config.yaml
experts_per_token: 4
balance_loss: 0.00541
balance_bias: false
lr_router: 0.00026
norm_eps: 1e-06
max_steps: 4009
Below are experts of layer 2 (counted from 0) of a mixture-of-experts language model. Rows are named router (the router's row for the expert), up (a neuron's input weights, with its number), down (a neuron's output weights, with its number) and show model dimensions 320-383. Each number is 50 + 15 x the weight over its row's rms, rounded and kept within 0 to 99.
Before each expert's rows: "comes after" lists some tokens at least twice as common just before its tokens as in all text. This comes from a sample of Wikipedia text that the model never trained on. Tokens count by the router's weight.

# expert 40
comes after: " of", " in", " to", " for", ".", " on"
router:33 79 24 82 50 50 41 47 41 48 38 43 47 53 46 91 54 60 56 53 31 57 51 91 66 26 51 42 32 77 46 51 16 58 45 77 59 54 42 39 62 39 32 50 44 65 31 48 57 51 61 36 63 48 59 20 38 42 46 39 47 58 51 57
up0:44 64 64 55 45 40 52 50 77 48 31 35 71 56 47 59 58 51 38 48 63 33 61 51 59 34 67 35 45 24 52 58 49 36 69 62 38 76 63 50 34 98 37 45 50 48 83 30 48 40 74 18 51 61 85 30 60 59 44 37 46 27 43 38
down0:41 39 35 43 46 37 45 64 62 83 74 41 37 26 73 43 58 40 67 48 47 34 61 65 60 35 42 25 43 52 68 44 47 38 77 37 41 47 12 33 56 23 36 43 45 53 64 55 14 44 41 39 25 51 81 49 66 44 53 48 37 55 55 53
up1:31 66 74 76 45 35 53 42 32 24 62 57 70 48 55 68 34 60 46 77 37 36 41 35 51 38 61 36 41 28 29 69 93 47 49 30 80 63 45 47 62 31 31 37 48 53 18 44 40 10 30 48 50 54 67 51 29 43 25 37 48 63 49 46
down1:65 31 58 24 64 62 32 29 62 43 45 68 68 17 48 57 54 39 56 42 73 67 62 34 29 81 81 69 64 69 48 63 79 55 47 72 57 42 48 36 73 35 70 41 45 66 46 52 51 56 53 41 66 57 63 41 55 40 44 58 36 61 19 55
up2:53 39 52 23 56 63 47 21 56 54 60 52 37 68 54 65 62 52 32 69 00 68 55 54 61 32 24 34 18 46 61 49 53 39 42 48 54 38 38 53 38 46 72 50 63 60 44 51 67 66 57 46 48 50 46 55 64 60 46 80 42 56 43 69
down2:31 46 16 52 39 40 33 32 42 60 37 52 48 32 42 63 57 36 39 34 37 43 29 66 33 62 38 54 33 41 55 44 70 66 45 58 52 47 67 68 56 57 64 62 45 35 36 71 48 31 61 57 44 49 54 36 40 32 58 55 43 82 59 36
up3:49 64 59 47 27 33 61 36 82 44 23 59 65 72 48 42 56 48 59 52 69 50 59 57 51 80 38 49 51 38 70 33 68 75 58 56 44 47 49 49 43 51 58 45 48 94 49 40 63 26 13 66 32 60 66 42 42 46 20 42 36 40 60 30
down3:76 30 59 59 50 63 47 61 45 74 32 46 60 20 27 62 63 44 41 43 42 55 69 39 51 53 70 50 70 48 59 58 22 59 53 34 46 46 48 43 22 31 51 50 48 55 55 89 40 55 86 25 54 39 42 57 46 48 47 40 70 58 41 72
up4:76 58 43 47 32 34 65 70 48 49 54 61 26 54 69 50 60 49 52 57 43 46 51 51 69 37 68 62 52 32 21 72 25 44 59 77 70 43 67 51 45 66 48 66 51 53 59 56 47 54 28 68 62 68 35 30 40 45 45 41 46 53 55 55
down4:59 43 61 62 40 53 46 57 30 55 44 52 57 72 41 59 58 63 58 54 83 49 21 42 20 77 56 39 50 75 37 55 50 72 47 50 52 33 50 52 11 58 40 34 57 75 36 40 57 22 65 47 71 63 74 44 25 55 46 48 52 56 37 41
up5:41 67 46 70 75 61 37 56 54 54 81 45 51 34 54 37 54 46 23 41 25 59 11 54 43 40 23 39 55 32 58 49 68 34 70 66 37 82 45 55 33 32 36 67 46 62 72 50 42 61 47 22 63 52 15 35 45 45 88 53 47 59 55 63
down5:62 24 75 41 53 62 72 62 46 66 46 33 52 41 49 46 70 33 54 31 50 67 58 57 44 83 57 59 66 58 58 26 60 70 74 53 63 53 69 61 50 50 36 54 45 52 72 31 71 65 43 57 57 55 46 68 21 48 58 31 41 48 50 59
up6:57 61 51 43 31 36 36 40 40 75 57 39 54 42 09 55 49 48 43 51 24 31 60 71 84 55 43 32 50 55 57 43 56 57 55 36 38 49 48 34 54 70 74 58 35 61 42 77 61 48 44 50 68 26 36 39 42 41 71 74 60 61 74 25
down6:53 36 72 69 47 64 49 61 53 22 54 85 41 56 52 39 61 51 37 14 26 57 74 68 65 60 35 64 63 28 44 57 49 18 41 47 35 45 40 79 43 41 54 63 69 50 37 45 62 58 68 59 76 65 54 51 33 50 27 38 50 52 27 46
up7:29 65 37 40 34 54 53 54 64 50 55 52 24 47 48 60 45 57 43 48 14 28 41 38 70 47 51 40 47 23 46 69 26 55 70 39 54 73 53 49 06 48 57 46 45 74 72 50 35 48 33 52 61 70 43 42 62 30 43 72 58 62 48 35
down7:62 48 49 85 63 09 58 65 35 52 65 36 36 34 55 69 25 49 51 35 61 42 50 33 51 42 41 64 67 54 53 63 49 57 50 47 42 49 75 50 39 54 51 27 33 53 58 51 43 48 60 48 48 41 45 72 42 73 29 66 69 67 56 54

# expert 81
comes after: "\n", "-", ")\n", " |\n", ".\n", ";\n"
router:41 58 44 61 68 83 33 17 75 98 53 44 77 74 65 63 57 56 58 55 47 37 69 60 71 56 52 60 14 41 52 77 48 46 66 32 67 40 66 45 34 47 53 55 27 70 34 30 48 36 48 44 50 74 65 50 53 24 58 49 58 64 61 20
up0:50 50 55 24 54 55 56 40 71 80 35 47 61 70 24 61 51 46 43 63 72 39 74 60 61 48 65 58 50 50 50 64 46 53 58 48 60 28 56 31 66 80 61 37 38 34 19 48 41 57 58 17 70 23 58 24 54 38 44 60 51 56 49 40
down0:47 33 59 43 32 45 80 32 35 52 56 44 50 57 25 45 78 58 48 59 51 65 70 27 86 57 47 38 65 47 54 62 68 51 58 68 57 66 50 47 51 57 57 70 65 23 51 42 20 62 49 35 39 60 39 46 49 44 38 45 30 39 73 58
up1:48 52 32 30 63 58 47 56 35 59 48 55 69 48 23 46 56 60 31 65 34 45 42 59 86 35 52 47 65 63 63 52 55 79 59 25 50 41 64 58 61 59 63 41 40 78 40 27 55 55 39 43 42 41 51 78 63 81 42 32 45 78 42 53
down1:41 21 63 30 64 55 57 39 15 45 41 54 47 07 52 59 58 48 55 57 35 69 30 19 34 45 34 44 27 52 29 58 38 61 37 62 39 37 13 44 68 44 43 56 73 57 39 16 64 40 60 57 47 44 61 56 55 52 31 62 44 62 67 77
up2:67 62 59 40 59 49 30 43 48 51 52 44 68 52 63 69 60 61 30 44 63 52 49 74 48 53 67 44 46 48 40 51 47 49 71 52 68 35 80 57 62 55 27 56 21 31 62 56 47 57 52 55 52 51 75 77 58 40 62 50 57 49 44 42
down2:61 49 62 20 28 42 42 38 31 50 29 54 33 44 51 47 57 50 74 64 52 57 66 26 37 51 38 60 50 48 38 37 69 52 82 49 72 68 65 30 39 42 56 53 40 60 57 48 47 53 51 42 32 54 35 89 42 77 71 34 56 43 34 42
up3:48 41 30 67 26 49 61 48 65 50 50 72 50 80 58 53 50 59 50 59 16 45 55 46 57 61 25 65 58 45 59 53 51 32 43 52 45 41 43 63 50 40 27 52 39 59 53 40 52 24 47 60 91 25 73 54 48 36 42 56 32 37 59 39
down3:55 40 58 47 47 24 40 49 62 27 47 47 48 37 27 52 58 48 46 51 62 38 30 23 78 22 39 84 86 63 67 52 51 76 66 26 59 43 25 15 52 51 35 50 45 52 60 35 40 54 47 53 55 49 48 23 59 76 40 62 51 30 54 66
up4:34 47 52 81 58 51 52 38 62 64 46 58 41 60 69 43 46 57 39 57 39 72 59 56 50 55 69 82 26 38 59 57 78 60 58 45 65 54 64 39 27 64 61 13 35 46 34 46 46 37 51 43 71 70 44 31 42 48 41 54 65 33 33 34
down4:37 57 51 24 40 46 38 56 57 27 58 39 70 46 50 63 36 50 46 69 46 52 54 42 63 43 25 37 35 53 65 49 53 56 38 43 62 61 26 54 53 42 29 50 43 58 57 45 46 72 51 42 54 72 82 62 63 68 34 66 28 63 25 51
up5:44 63 57 45 43 37 43 55 51 38 49 33 57 33 46 32 64 60 55 69 73 51 42 64 35 83 76 41 37 54 58 57 51 73 52 55 68 62 75 57 43 19 37 52 39 66 40 50 39 70 35 38 52 55 76 45 52 72 53 69 87 34 69 33
down5:53 49 30 57 31 27 34 30 52 64 31 30 47 62 37 51 72 72 70 54 59 69 49 38 28 36 14 32 60 51 54 49 52 43 40 47 71 57 61 78 51 69 45 75 41 52 36 65 61 42 38 61 47 46 50 57 39 84 59 72 41 40 37 40
up6:33 71 39 64 64 43 47 24 43 77 30 39 70 53 65 44 53 86 38 42 38 51 76 57 42 55 47 54 27 22 69 74 59 65 45 25 51 72 63 52 48 53 60 48 37 48 46 67 39 47 49 77 60 67 64 52 70 44 53 58 54 48 63 62
down6:42 64 31 56 38 75 80 52 48 57 54 43 48 45 51 19 73 51 67 49 26 46 60 18 82 35 63 40 52 35 59 67 31 38 17 31 28 83 19 32 54 05 47 73 34 33 39 65 40 42 49 54 45 38 59 48 57 76 44 55 42 52 67 48
up7:72 22 43 50 41 56 51 42 42 52 71 39 43 48 20 42 34 57 33 59 47 48 41 26 50 75 61 57 57 37 24 55 47 08 63 66 57 70 54 32 46 59 50 44 62 59 41 62 50 56 58 47 45 54 60 38 51 32 53 64 69 62 67 41
down7:50 34 33 20 11 42 45 52 51 42 42 56 30 59 34 46 70 50 25 49 26 34 35 35 38 54 61 56 45 49 82 54 46 32 57 43 51 71 50 47 37 32 61 46 54 55 64 31 73 73 46 49 39 36 61 54 29 54 12 40 23 65 38 31

# expert 93
comes after: " the", ",", " in", " United", " New", " of"
router:39 52 57 52 62 55 21 63 34 54 37 47 49 49 29 82 38 73 74 58 26 39 50 67 70 78 33 25 36 68 02 58 23 72 49 49 58 40 52 33 38 48 25 59 61 71 51 64 34 29 82 56 71 71 56 17 37 34 58 45 61 58 50 42
up0:41 45 59 59 40 53 48 56 58 21 49 54 61 33 38 42 50 50 32 50 63 69 31 50 41 74 49 59 68 53 53 52 64 66 80 61 41 25 47 61 71 41 25 56 41 57 51 26 37 66 37 66 69 52 63 23 69 58 64 64 51 81 43 59
down0:53 39 33 70 75 60 68 58 38 48 42 45 66 57 52 54 54 76 40 62 69 73 44 27 53 24 39 33 60 45 47 59 54 33 65 47 67 42 22 59 47 34 50 24 68 47 67 48 58 42 56 79 45 52 11 53 37 78 49 11 50 67 45 49
up1:60 43 74 34 61 70 61 55 53 55 46 35 53 48 43 81 61 42 62 50 18 46 46 45 70 40 42 20 47 36 35 54 31 27 43 35 52 48 70 46 41 51 34 35 39 56 32 43 58 77 65 31 48 64 69 53 61 57 65 87 54 86 39 51
down1:61 51 61 28 53 30 75 62 78 49 48 36 42 59 22 43 58 51 73 30 49 54 47 48 57 36 66 37 58 45 52 34 80 48 71 58 71 50 50 57 60 65 44 52 29 84 47 42 66 46 59 57 39 56 39 63 49 57 43 42 55 43 92 47
up2:15 42 55 50 41 67 50 38 49 61 64 33 55 47 56 47 57 57 49 53 52 55 29 67 60 31 54 39 50 52 46 59 32 38 63 37 30 64 72 37 49 38 47 40 85 34 31 14 48 43 45 42 34 48 40 14 54 49 45 70 50 48 64 42
down2:23 61 59 51 48 51 55 59 33 41 57 56 31 58 56 58 80 53 24 39 62 54 47 42 69 42 55 92 52 51 43 37 45 39 40 26 60 39 42 20 48 36 26 26 55 29 68 73 65 46 48 36 35 40 60 55 65 57 57 55 63 44 69 17
up3:56 48 63 69 73 26 31 41 39 29 86 44 34 30 66 32 55 58 85 76 33 55 83 64 32 57 50 72 58 43 42 55 66 37 48 29 52 81 60 44 45 43 37 72 32 54 32 86 41 43 44 47 37 57 49 36 51 31 53 23 63 37 63 40
down3:48 50 54 40 42 62 36 61 21 71 52 37 58 40 38 77 71 66 50 35 40 56 68 58 49 44 49 46 36 40 47 48 53 43 45 62 41 34 30 42 35 56 49 56 61 49 51 60 42 63 46 78 72 67 35 30 26 45 76 64 32 44 64 81
up4:92 13 51 42 52 21 43 50 46 48 27 61 55 36 53 78 43 34 40 38 38 48 46 53 47 28 46 62 35 49 25 66 77 85 47 57 45 49 62 37 68 49 27 50 40 71 65 67 34 51 75 70 71 71 84 72 45 43 58 75 49 77 46 46
down4:65 44 35 62 53 47 78 30 60 61 40 56 51 55 46 31 48 54 20 69 75 29 31 48 21 42 20 40 86 72 40 43 67 53 57 55 50 56 24 47 43 63 44 64 37 42 61 43 35 43 55 73 48 55 58 68 46 42 67 64 60 73 50 45
up5:45 44 60 46 59 22 27 51 53 58 50 62 51 54 37 55 45 48 45 52 67 67 44 61 61 75 20 54 41 56 27 60 71 34 67 55 74 58 57 31 17 45 44 31 59 69 67 56 30 65 67 34 55 38 45 30 54 57 60 57 33 42 68 49
down5:65 31 61 32 72 37 26 66 50 42 61 43 50 43 48 80 52 91 48 38 56 59 61 39 39 59 42 57 38 37 19 64 63 89 73 63 86 57 66 47 53 60 62 33 57 73 49 58 44 52 67 65 50 69 53 37 60 45 59 60 47 57 51 84
up6:50 60 57 47 53 58 47 59 59 31 29 68 40 40 61 52 37 53 25 25 44 64 78 37 68 34 69 41 68 68 43 39 54 32 50 54 48 53 79 84 74 41 19 48 40 65 40 62 62 70 61 17 63 42 50 31 52 47 49 56 37 75 21 39
down6:59 34 36 26 28 39 48 41 65 46 60 43 42 56 75 41 36 39 32 29 62 56 59 38 57 45 26 62 39 36 58 68 40 58 62 59 53 32 47 64 56 57 23 48 44 31 50 40 49 38 34 50 48 45 40 49 41 65 36 43 58 72 48 46
up7:29 52 50 67 69 52 38 56 44 43 35 62 36 35 29 80 58 64 33 81 56 43 50 46 51 43 11 45 38 56 46 66 57 54 48 49 53 54 48 67 61 42 42 62 64 39 52 48 78 27 38 43 57 54 54 67 69 51 51 55 51 66 78 38
down7:54 61 62 47 42 41 60 42 49 35 47 40 60 30 55 68 53 66 45 42 43 68 51 58 81 41 43 69 41 17 25 47 24 61 45 56 43 46 33 52 33 50 51 45 41 77 71 44 58 40 70 36 56 41 54 82 43 75 61 42 68 66 51 68

# expert 78
comes after: " the", " The", "The", " National", " this", " United"
router:42 68 41 63 50 39 54 26 48 55 16 39 38 52 51 74 57 55 68 62 13 60 75 64 62 46 44 37 30 57 21 42 36 69 47 39 67 48 53 44 33 52 20 36 35 42 24 53 53 67 63 33 59 74 55 48 43 25 38 12 65 65 54 22
up0:65 59 83 38 69 32 67 26 49 45 68 50 68 54 02 66 37 13 37 55 45 39 75 52 44 69 66 47 53 56 65 51 59 56 48 29 63 28 58 54 40 51 50 58 38 57 64 57 63 77 53 21 44 76 50 43 60 50 38 41 77 68 45 44
down0:46 65 30 22 45 54 62 13 56 37 37 17 30 45 49 42 53 56 49 67 63 38 24 21 83 46 65 61 69 31 58 61 70 54 48 55 39 87 40 44 55 28 74 46 26 58 62 63 82 62 33 40 20 52 49 50 70 41 51 38 24 62 83 53
up1:42 58 61 53 40 37 41 35 48 56 26 34 47 41 61 70 62 46 58 63 29 47 68 54 54 29 43 56 50 56 44 58 15 40 57 35 53 60 73 53 47 54 34 62 50 55 42 39 63 70 59 20 39 45 26 35 50 49 58 47 32 15 26 47
down1:44 37 52 52 62 52 53 56 71 47 50 37 42 52 58 34 38 68 19 51 81 54 55 33 23 82 70 29 46 12 25 29 70 59 69 39 49 32 31 54 52 72 38 19 78 60 29 42 52 72 29 58 46 69 61 38 58 54 59 55 48 51 46 54
up2:38 81 32 54 34 71 53 53 44 42 52 74 48 25 78 62 50 60 49 55 22 72 65 56 61 51 66 39 41 68 52 48 37 52 43 43 36 76 51 59 60 53 23 53 13 59 50 63 48 72 62 66 21 46 44 38 38 61 61 45 72 47 64 32
down2:14 38 61 81 39 52 46 49 35 49 51 29 54 57 57 48 59 52 52 50 50 50 39 59 29 71 68 53 57 47 50 42 60 43 50 35 40 87 40 70 39 40 79 72 36 64 51 61 14 19 35 50 53 64 26 62 62 54 61 52 54 76 31 94
up3:75 49 54 84 46 26 37 48 43 66 55 43 64 38 68 73 65 78 48 58 22 47 54 45 19 61 64 84 66 21 36 53 57 48 48 25 57 34 48 44 58 46 47 38 49 50 47 77 70 30 63 65 66 67 69 49 26 55 39 40 49 48 20 35
down3:31 52 48 51 39 45 48 53 75 55 57 59 62 62 74 45 40 69 55 58 31 45 68 45 33 43 53 61 64 32 55 43 41 58 31 63 39 59 43 49 43 61 81 35 37 80 68 73 57 59 41 68 45 67 56 41 56 51 54 10 56 35 58 54
up4:34 67 46 42 36 48 69 34 55 38 51 48 72 49 53 91 40 31 69 63 35 42 67 86 21 45 38 30 37 32 63 62 67 63 55 54 58 55 54 49 56 51 34 19 37 24 53 58 65 42 32 47 42 50 87 68 46 31 56 21 54 77 53 34
down4:32 28 62 47 39 57 57 41 18 49 35 48 29 51 48 49 39 61 56 39 68 44 38 45 53 69 63 31 39 24 40 50 61 65 61 53 66 18 50 64 51 54 60 47 54 30 22 65 74 57 60 42 61 48 65 50 26 57 70 50 30 46 57 45
up5:40 45 29 61 59 30 39 26 48 71 64 50 47 72 36 43 38 56 73 25 61 44 54 43 58 52 41 25 49 67 52 54 62 59 55 48 54 99 34 22 44 43 23 28 42 53 30 55 30 43 58 46 38 40 66 51 59 47 49 54 50 85 43 39
down5:55 41 29 56 53 59 47 56 29 16 73 50 28 52 72 55 57 55 35 48 32 45 46 35 43 41 50 45 50 52 57 58 59 39 47 68 46 41 47 82 68 68 56 40 47 35 55 40 46 63 53 58 36 27 30 35 45 50 38 61 41 55 68 34
up6:47 40 14 49 44 35 55 47 54 50 33 37 56 62 35 71 48 48 67 78 56 22 50 34 60 51 16 17 66 30 34 58 43 57 39 20 44 26 87 78 34 34 45 45 40 66 57 69 37 56 43 36 61 44 80 53 40 46 61 24 60 50 52 50
down6:65 63 54 47 31 39 59 82 69 53 68 59 75 51 30 44 59 47 57 54 63 42 75 46 48 42 74 52 81 40 54 40 31 44 33 68 73 62 87 36 33 42 35 56 46 42 75 71 48 65 79 67 16 20 65 56 76 34 44 46 58 46 44 53
up7:37 58 67 62 44 53 76 28 66 60 53 72 36 39 28 46 40 17 18 51 25 34 41 30 42 52 44 23 58 33 52 32 49 51 70 43 70 43 73 81 37 33 52 39 49 31 63 28 58 28 41 70 54 63 23 48 58 43 29 59 73 48 37 66
down7:33 59 65 59 66 49 36 60 36 55 55 73 36 34 49 40 69 53 55 71 42 63 57 55 49 71 68 64 35 43 56 52 49 35 69 32 27 53 85 50 27 63 53 36 51 33 40 48 27 24 67 43 53 40 16 39 46 63 55 29 40 61 27 57

# expert 1
comes after: " the", " United", " New", " of", " in", " South"
router:39 46 45 57 48 58 40 45 38 66 50 36 46 58 18 58 30 70 43 71 38 57 61 74 75 66 47 32 42 56 22 55 21 70 52 62 54 62 41 31 57 58 41 71 52 55 56 63 34 51 66 50 52 51 44 43 37 45 56 24 76 60 49 41
up0:24 53 45 25 52 69 39 69 51 53 57 66 72 58 46 43 50 63 26 38 45 41 85 79 47 59 24 42 60 59 54 45 69 75 49 45 62 58 66 57 71 52 08 44 52 52 56 55 41 42 59 69 46 56 55 55 56 63 57 27 43 70 46 52
down0:66 53 44 64 31 94 27 48 60 74 62 53 44 46 62 47 49 62 30 58 41 23 68 28 72 43 69 23 37 69 38 47 58 50 51 67 47 30 38 44 45 45 32 43 60 68 33 64 48 26 56 45 46 83 63 51 47 71 47 64 57 58 52 44
up1:65 48 31 34 39 48 55 69 49 44 45 46 51 49 47 29 45 65 82 73 49 30 55 67 60 60 00 39 45 37 54 51 40 45 44 52 51 33 42 41 45 51 31 38 33 48 57 49 12 58 42 64 51 46 73 48 46 57 60 66 62 46 44 51
down1:49 24 57 41 75 40 64 74 42 28 54 47 47 39 36 66 40 86 41 49 35 49 52 59 63 45 49 46 57 52 13 71 48 36 84 56 45 60 45 52 73 33 50 59 34 56 57 48 49 39 62 51 24 36 44 72 55 45 76 60 83 57 39 37
up2:30 21 61 65 53 39 41 47 60 71 35 86 78 67 43 68 56 51 31 44 53 69 36 80 48 74 60 81 43 37 68 70 32 46 66 44 71 48 40 46 32 56 58 24 48 54 48 48 55 34 26 42 30 20 39 68 58 71 44 42 64 45 47 35
down2:36 32 40 60 59 26 52 36 57 35 36 47 51 32 09 34 61 34 60 70 43 55 34 56 08 49 66 63 70 52 38 55 33 23 59 67 57 69 45 37 45 41 72 60 50 62 65 45 60 35 58 69 21 57 31 61 28 23 46 52 47 52 69 70
up3:76 58 67 61 45 70 50 53 13 31 50 73 23 57 48 47 59 40 39 35 40 50 38 40 88 46 43 27 60 73 41 51 28 82 43 57 32 64 68 67 55 44 46 44 51 48 37 55 56 69 53 42 56 72 57 53 32 50 48 58 49 57 45 37
down3:60 44 65 22 43 56 34 57 45 46 65 75 64 42 52 52 41 50 25 56 53 57 32 55 41 53 71 36 71 49 26 80 46 56 61 49 72 52 31 55 49 37 42 32 70 43 52 36 55 54 56 40 61 59 41 49 58 60 34 53 89 85 43 58
up4:39 43 49 43 46 23 45 72 52 35 32 18 32 67 29 53 26 54 63 81 37 45 58 66 54 41 65 64 67 63 30 73 54 44 23 45 53 40 65 31 51 45 31 58 63 36 71 48 64 36 86 34 58 29 43 41 29 48 47 37 67 04 34 62
down4:42 32 33 26 41 72 44 24 54 42 45 29 53 65 36 60 47 55 50 51 37 39 37 19 51 52 63 63 55 55 44 52 44 51 69 16 64 85 54 70 53 32 50 48 67 34 28 63 57 19 42 54 43 47 65 55 60 30 47 47 48 73 39 29
up5:53 27 57 78 34 50 50 53 59 60 57 40 39 41 49 56 31 69 75 49 48 52 51 70 20 70 42 72 32 52 59 99 73 58 10 54 74 45 26 56 41 33 53 47 46 46 36 38 50 62 61 42 23 47 52 51 45 50 36 34 58 63 67 37
down5:41 63 36 61 53 60 49 51 42 47 52 66 37 54 41 36 67 54 48 51 32 43 32 57 61 73 49 53 45 29 56 42 40 44 33 49 50 42 48 66 38 28 32 61 51 21 36 38 48 45 49 70 54 44 47 66 64 39 82 63 56 44 28 46
up6:70 51 79 45 52 53 40 89 39 13 43 59 51 69 46 59 40 54 51 29 66 31 54 24 70 50 75 30 65 56 19 46 37 29 41 53 38 67 65 56 48 64 36 64 56 71 56 66 41 43 34 48 49 12 52 56 25 51 36 45 57 30 39 63
down6:50 50 33 19 35 63 63 46 64 75 48 33 48 57 31 72 37 77 63 62 48 41 39 36 13 60 22 64 66 66 38 53 49 50 49 67 61 68 76 50 44 66 65 69 70 61 86 57 48 60 36 45 55 13 51 72 57 56 58 24 43 79 67 59
up7:68 63 45 79 80 39 30 34 83 59 85 41 40 46 45 39 60 56 32 50 45 64 76 41 71 48 71 67 54 36 34 40 47 22 32 60 36 48 47 47 24 61 28 51 59 56 54 52 42 77 74 49 40 40 43 40 36 59 48 64 60 44 37 83
down7:41 53 42 36 52 63 46 13 15 41 29 57 44 55 51 75 67 50 49 48 61 33 46 55 62 49 55 22 13 45 53 39 41 71 53 38 21 70 61 72 74 48 59 50 41 38 36 63 66 26 47 65 59 24 46 48 60 43 53 20 03 35 74 53

# expert 75
comes after: " of", " to", " with", " for", " by", " on"
router:42 75 38 60 68 68 43 63 48 43 59 48 64 46 41 73 29 32 46 53 37 49 41 91 70 70 44 43 59 49 32 50 21 57 34 54 44 39 54 55 39 40 39 69 72 68 30 38 13 35 68 30 35 57 72 38 53 65 50 43 66 54 54 32
up0:45 58 72 80 50 48 51 31 54 42 39 58 44 35 27 64 44 42 51 47 65 71 56 71 55 59 20 61 94 43 42 70 43 45 45 58 48 62 49 89 48 68 52 68 56 46 43 67 41 54 45 49 36 37 75 30 52 31 39 56 42 20 65 46
down0:33 27 10 62 57 21 44 33 57 63 56 48 68 72 57 50 38 30 35 58 57 73 34 61 68 76 73 18 47 52 67 58 35 61 50 12 58 49 42 20 79 52 66 75 59 31 66 56 32 39 61 41 47 35 62 66 32 46 33 64 42 53 68 69
up1:74 72 41 52 29 68 48 59 55 50 56 65 22 48 47 66 72 35 28 33 58 56 44 57 85 45 45 51 35 44 66 67 32 42 34 56 36 34 84 59 30 18 46 57 66 52 36 56 08 54 62 40 57 40 44 51 52 43 36 33 65 35 85 42
down1:48 34 67 52 52 13 44 50 52 26 53 47 29 50 48 47 77 68 59 37 65 46 51 82 56 42 62 61 53 35 36 54 35 99 39 45 47 54 14 46 31 69 65 69 33 37 53 31 68 66 43 42 71 37 68 40 63 59 61 73 67 73 43 73
up2:39 58 50 35 51 54 30 54 46 42 28 49 65 38 36 41 54 44 55 48 41 38 53 84 55 72 40 36 82 44 31 61 34 54 34 36 60 58 63 71 44 63 20 26 64 65 57 39 20 72 33 81 46 72 52 28 78 49 58 61 58 53 48 46
down2:49 22 62 51 84 79 54 56 49 38 59 56 81 55 39 40 60 50 50 27 58 46 39 68 76 72 67 55 37 70 41 72 54 31 71 45 45 72 55 47 38 33 49 36 30 69 89 56 33 43 61 64 55 56 16 38 61 82 40 46 55 46 42 46
up3:50 61 34 44 40 68 43 66 52 48 41 35 46 46 41 42 37 57 42 44 36 60 58 62 24 32 64 54 57 45 60 55 41 48 38 49 54 58 52 48 56 60 68 60 47 51 45 66 40 75 69 53 72 69 17 32 43 71 60 46 29 65 35 82
down3:57 39 43 75 67 51 35 31 76 88 48 50 41 51 82 22 53 44 71 52 53 16 45 71 29 78 13 64 55 68 48 36 33 45 47 39 62 70 55 79 46 46 37 48 37 58 41 42 55 23 54 47 62 37 25 38 39 45 52 30 54 46 51 35
up4:43 47 53 44 68 50 32 60 43 11 35 60 58 28 40 40 43 24 70 56 53 60 46 48 26 49 35 50 43 40 37 44 38 71 28 45 82 60 67 63 41 16 71 45 44 54 56 63 37 80 51 32 38 63 71 46 67 29 85 39 58 62 60 49
down4:62 37 49 64 57 36 41 35 11 62 40 64 40 51 44 59 43 63 51 57 45 38 57 33 12 52 42 41 34 51 51 25 47 37 57 32 36 55 60 39 37 45 77 54 42 46 35 34 35 61 81 34 49 36 38 79 07 47 68 59 73 61 28 51
up5:49 48 22 80 50 39 44 52 73 42 63 37 70 27 14 52 53 44 59 37 67 29 69 53 36 60 51 45 87 68 68 24 33 42 99 34 49 58 48 65 73 84 50 77 60 50 51 35 38 42 58 32 85 61 38 62 44 41 37 43 62 44 66 29
down5:37 61 59 53 71 55 56 74 27 45 44 61 46 52 44 65 54 54 64 52 55 69 43 59 47 30 65 56 46 46 46 63 42 52 47 76 46 47 48 48 74 81 36 37 48 31 58 56 43 62 80 43 81 21 46 45 62 29 43 24 59 28 65 64
up6:33 70 04 59 31 69 55 41 44 24 49 52 94 61 48 77 48 50 68 36 39 55 40 58 57 42 37 43 38 36 56 71 15 39 44 53 49 19 48 59 36 37 66 57 69 41 30 65 27 47 43 46 41 43 38 40 42 52 46 38 44 47 77 64
down6:59 38 74 42 80 57 79 53 57 27 71 38 72 59 20 56 55 37 61 44 29 54 44 42 54 62 32 57 67 24 46 36 52 63 50 60 23 67 40 45 48 60 60 50 69 32 49 42 69 70 47 27 22 18 51 34 66 41 45 51 65 49 41 66
up7:51 39 71 54 60 44 58 27 32 56 39 43 40 35 37 58 65 63 70 51 79 67 56 69 91 41 40 76 28 79 60 58 52 68 38 94 48 53 32 50 65 53 40 45 40 62 67 79 35 51 52 32 62 36 37 54 43 37 33 53 53 29 44 52
down7:49 25 64 53 48 62 40 82 28 58 53 26 56 58 50 63 42 58 50 37 34 32 43 53 41 41 45 14 30 24 45 55 76 18 24 49 58 59 70 32 75 62 54 63 56 54 59 52 35 53 62 29 21 41 63 40 58 45 60 52 53 55 39 69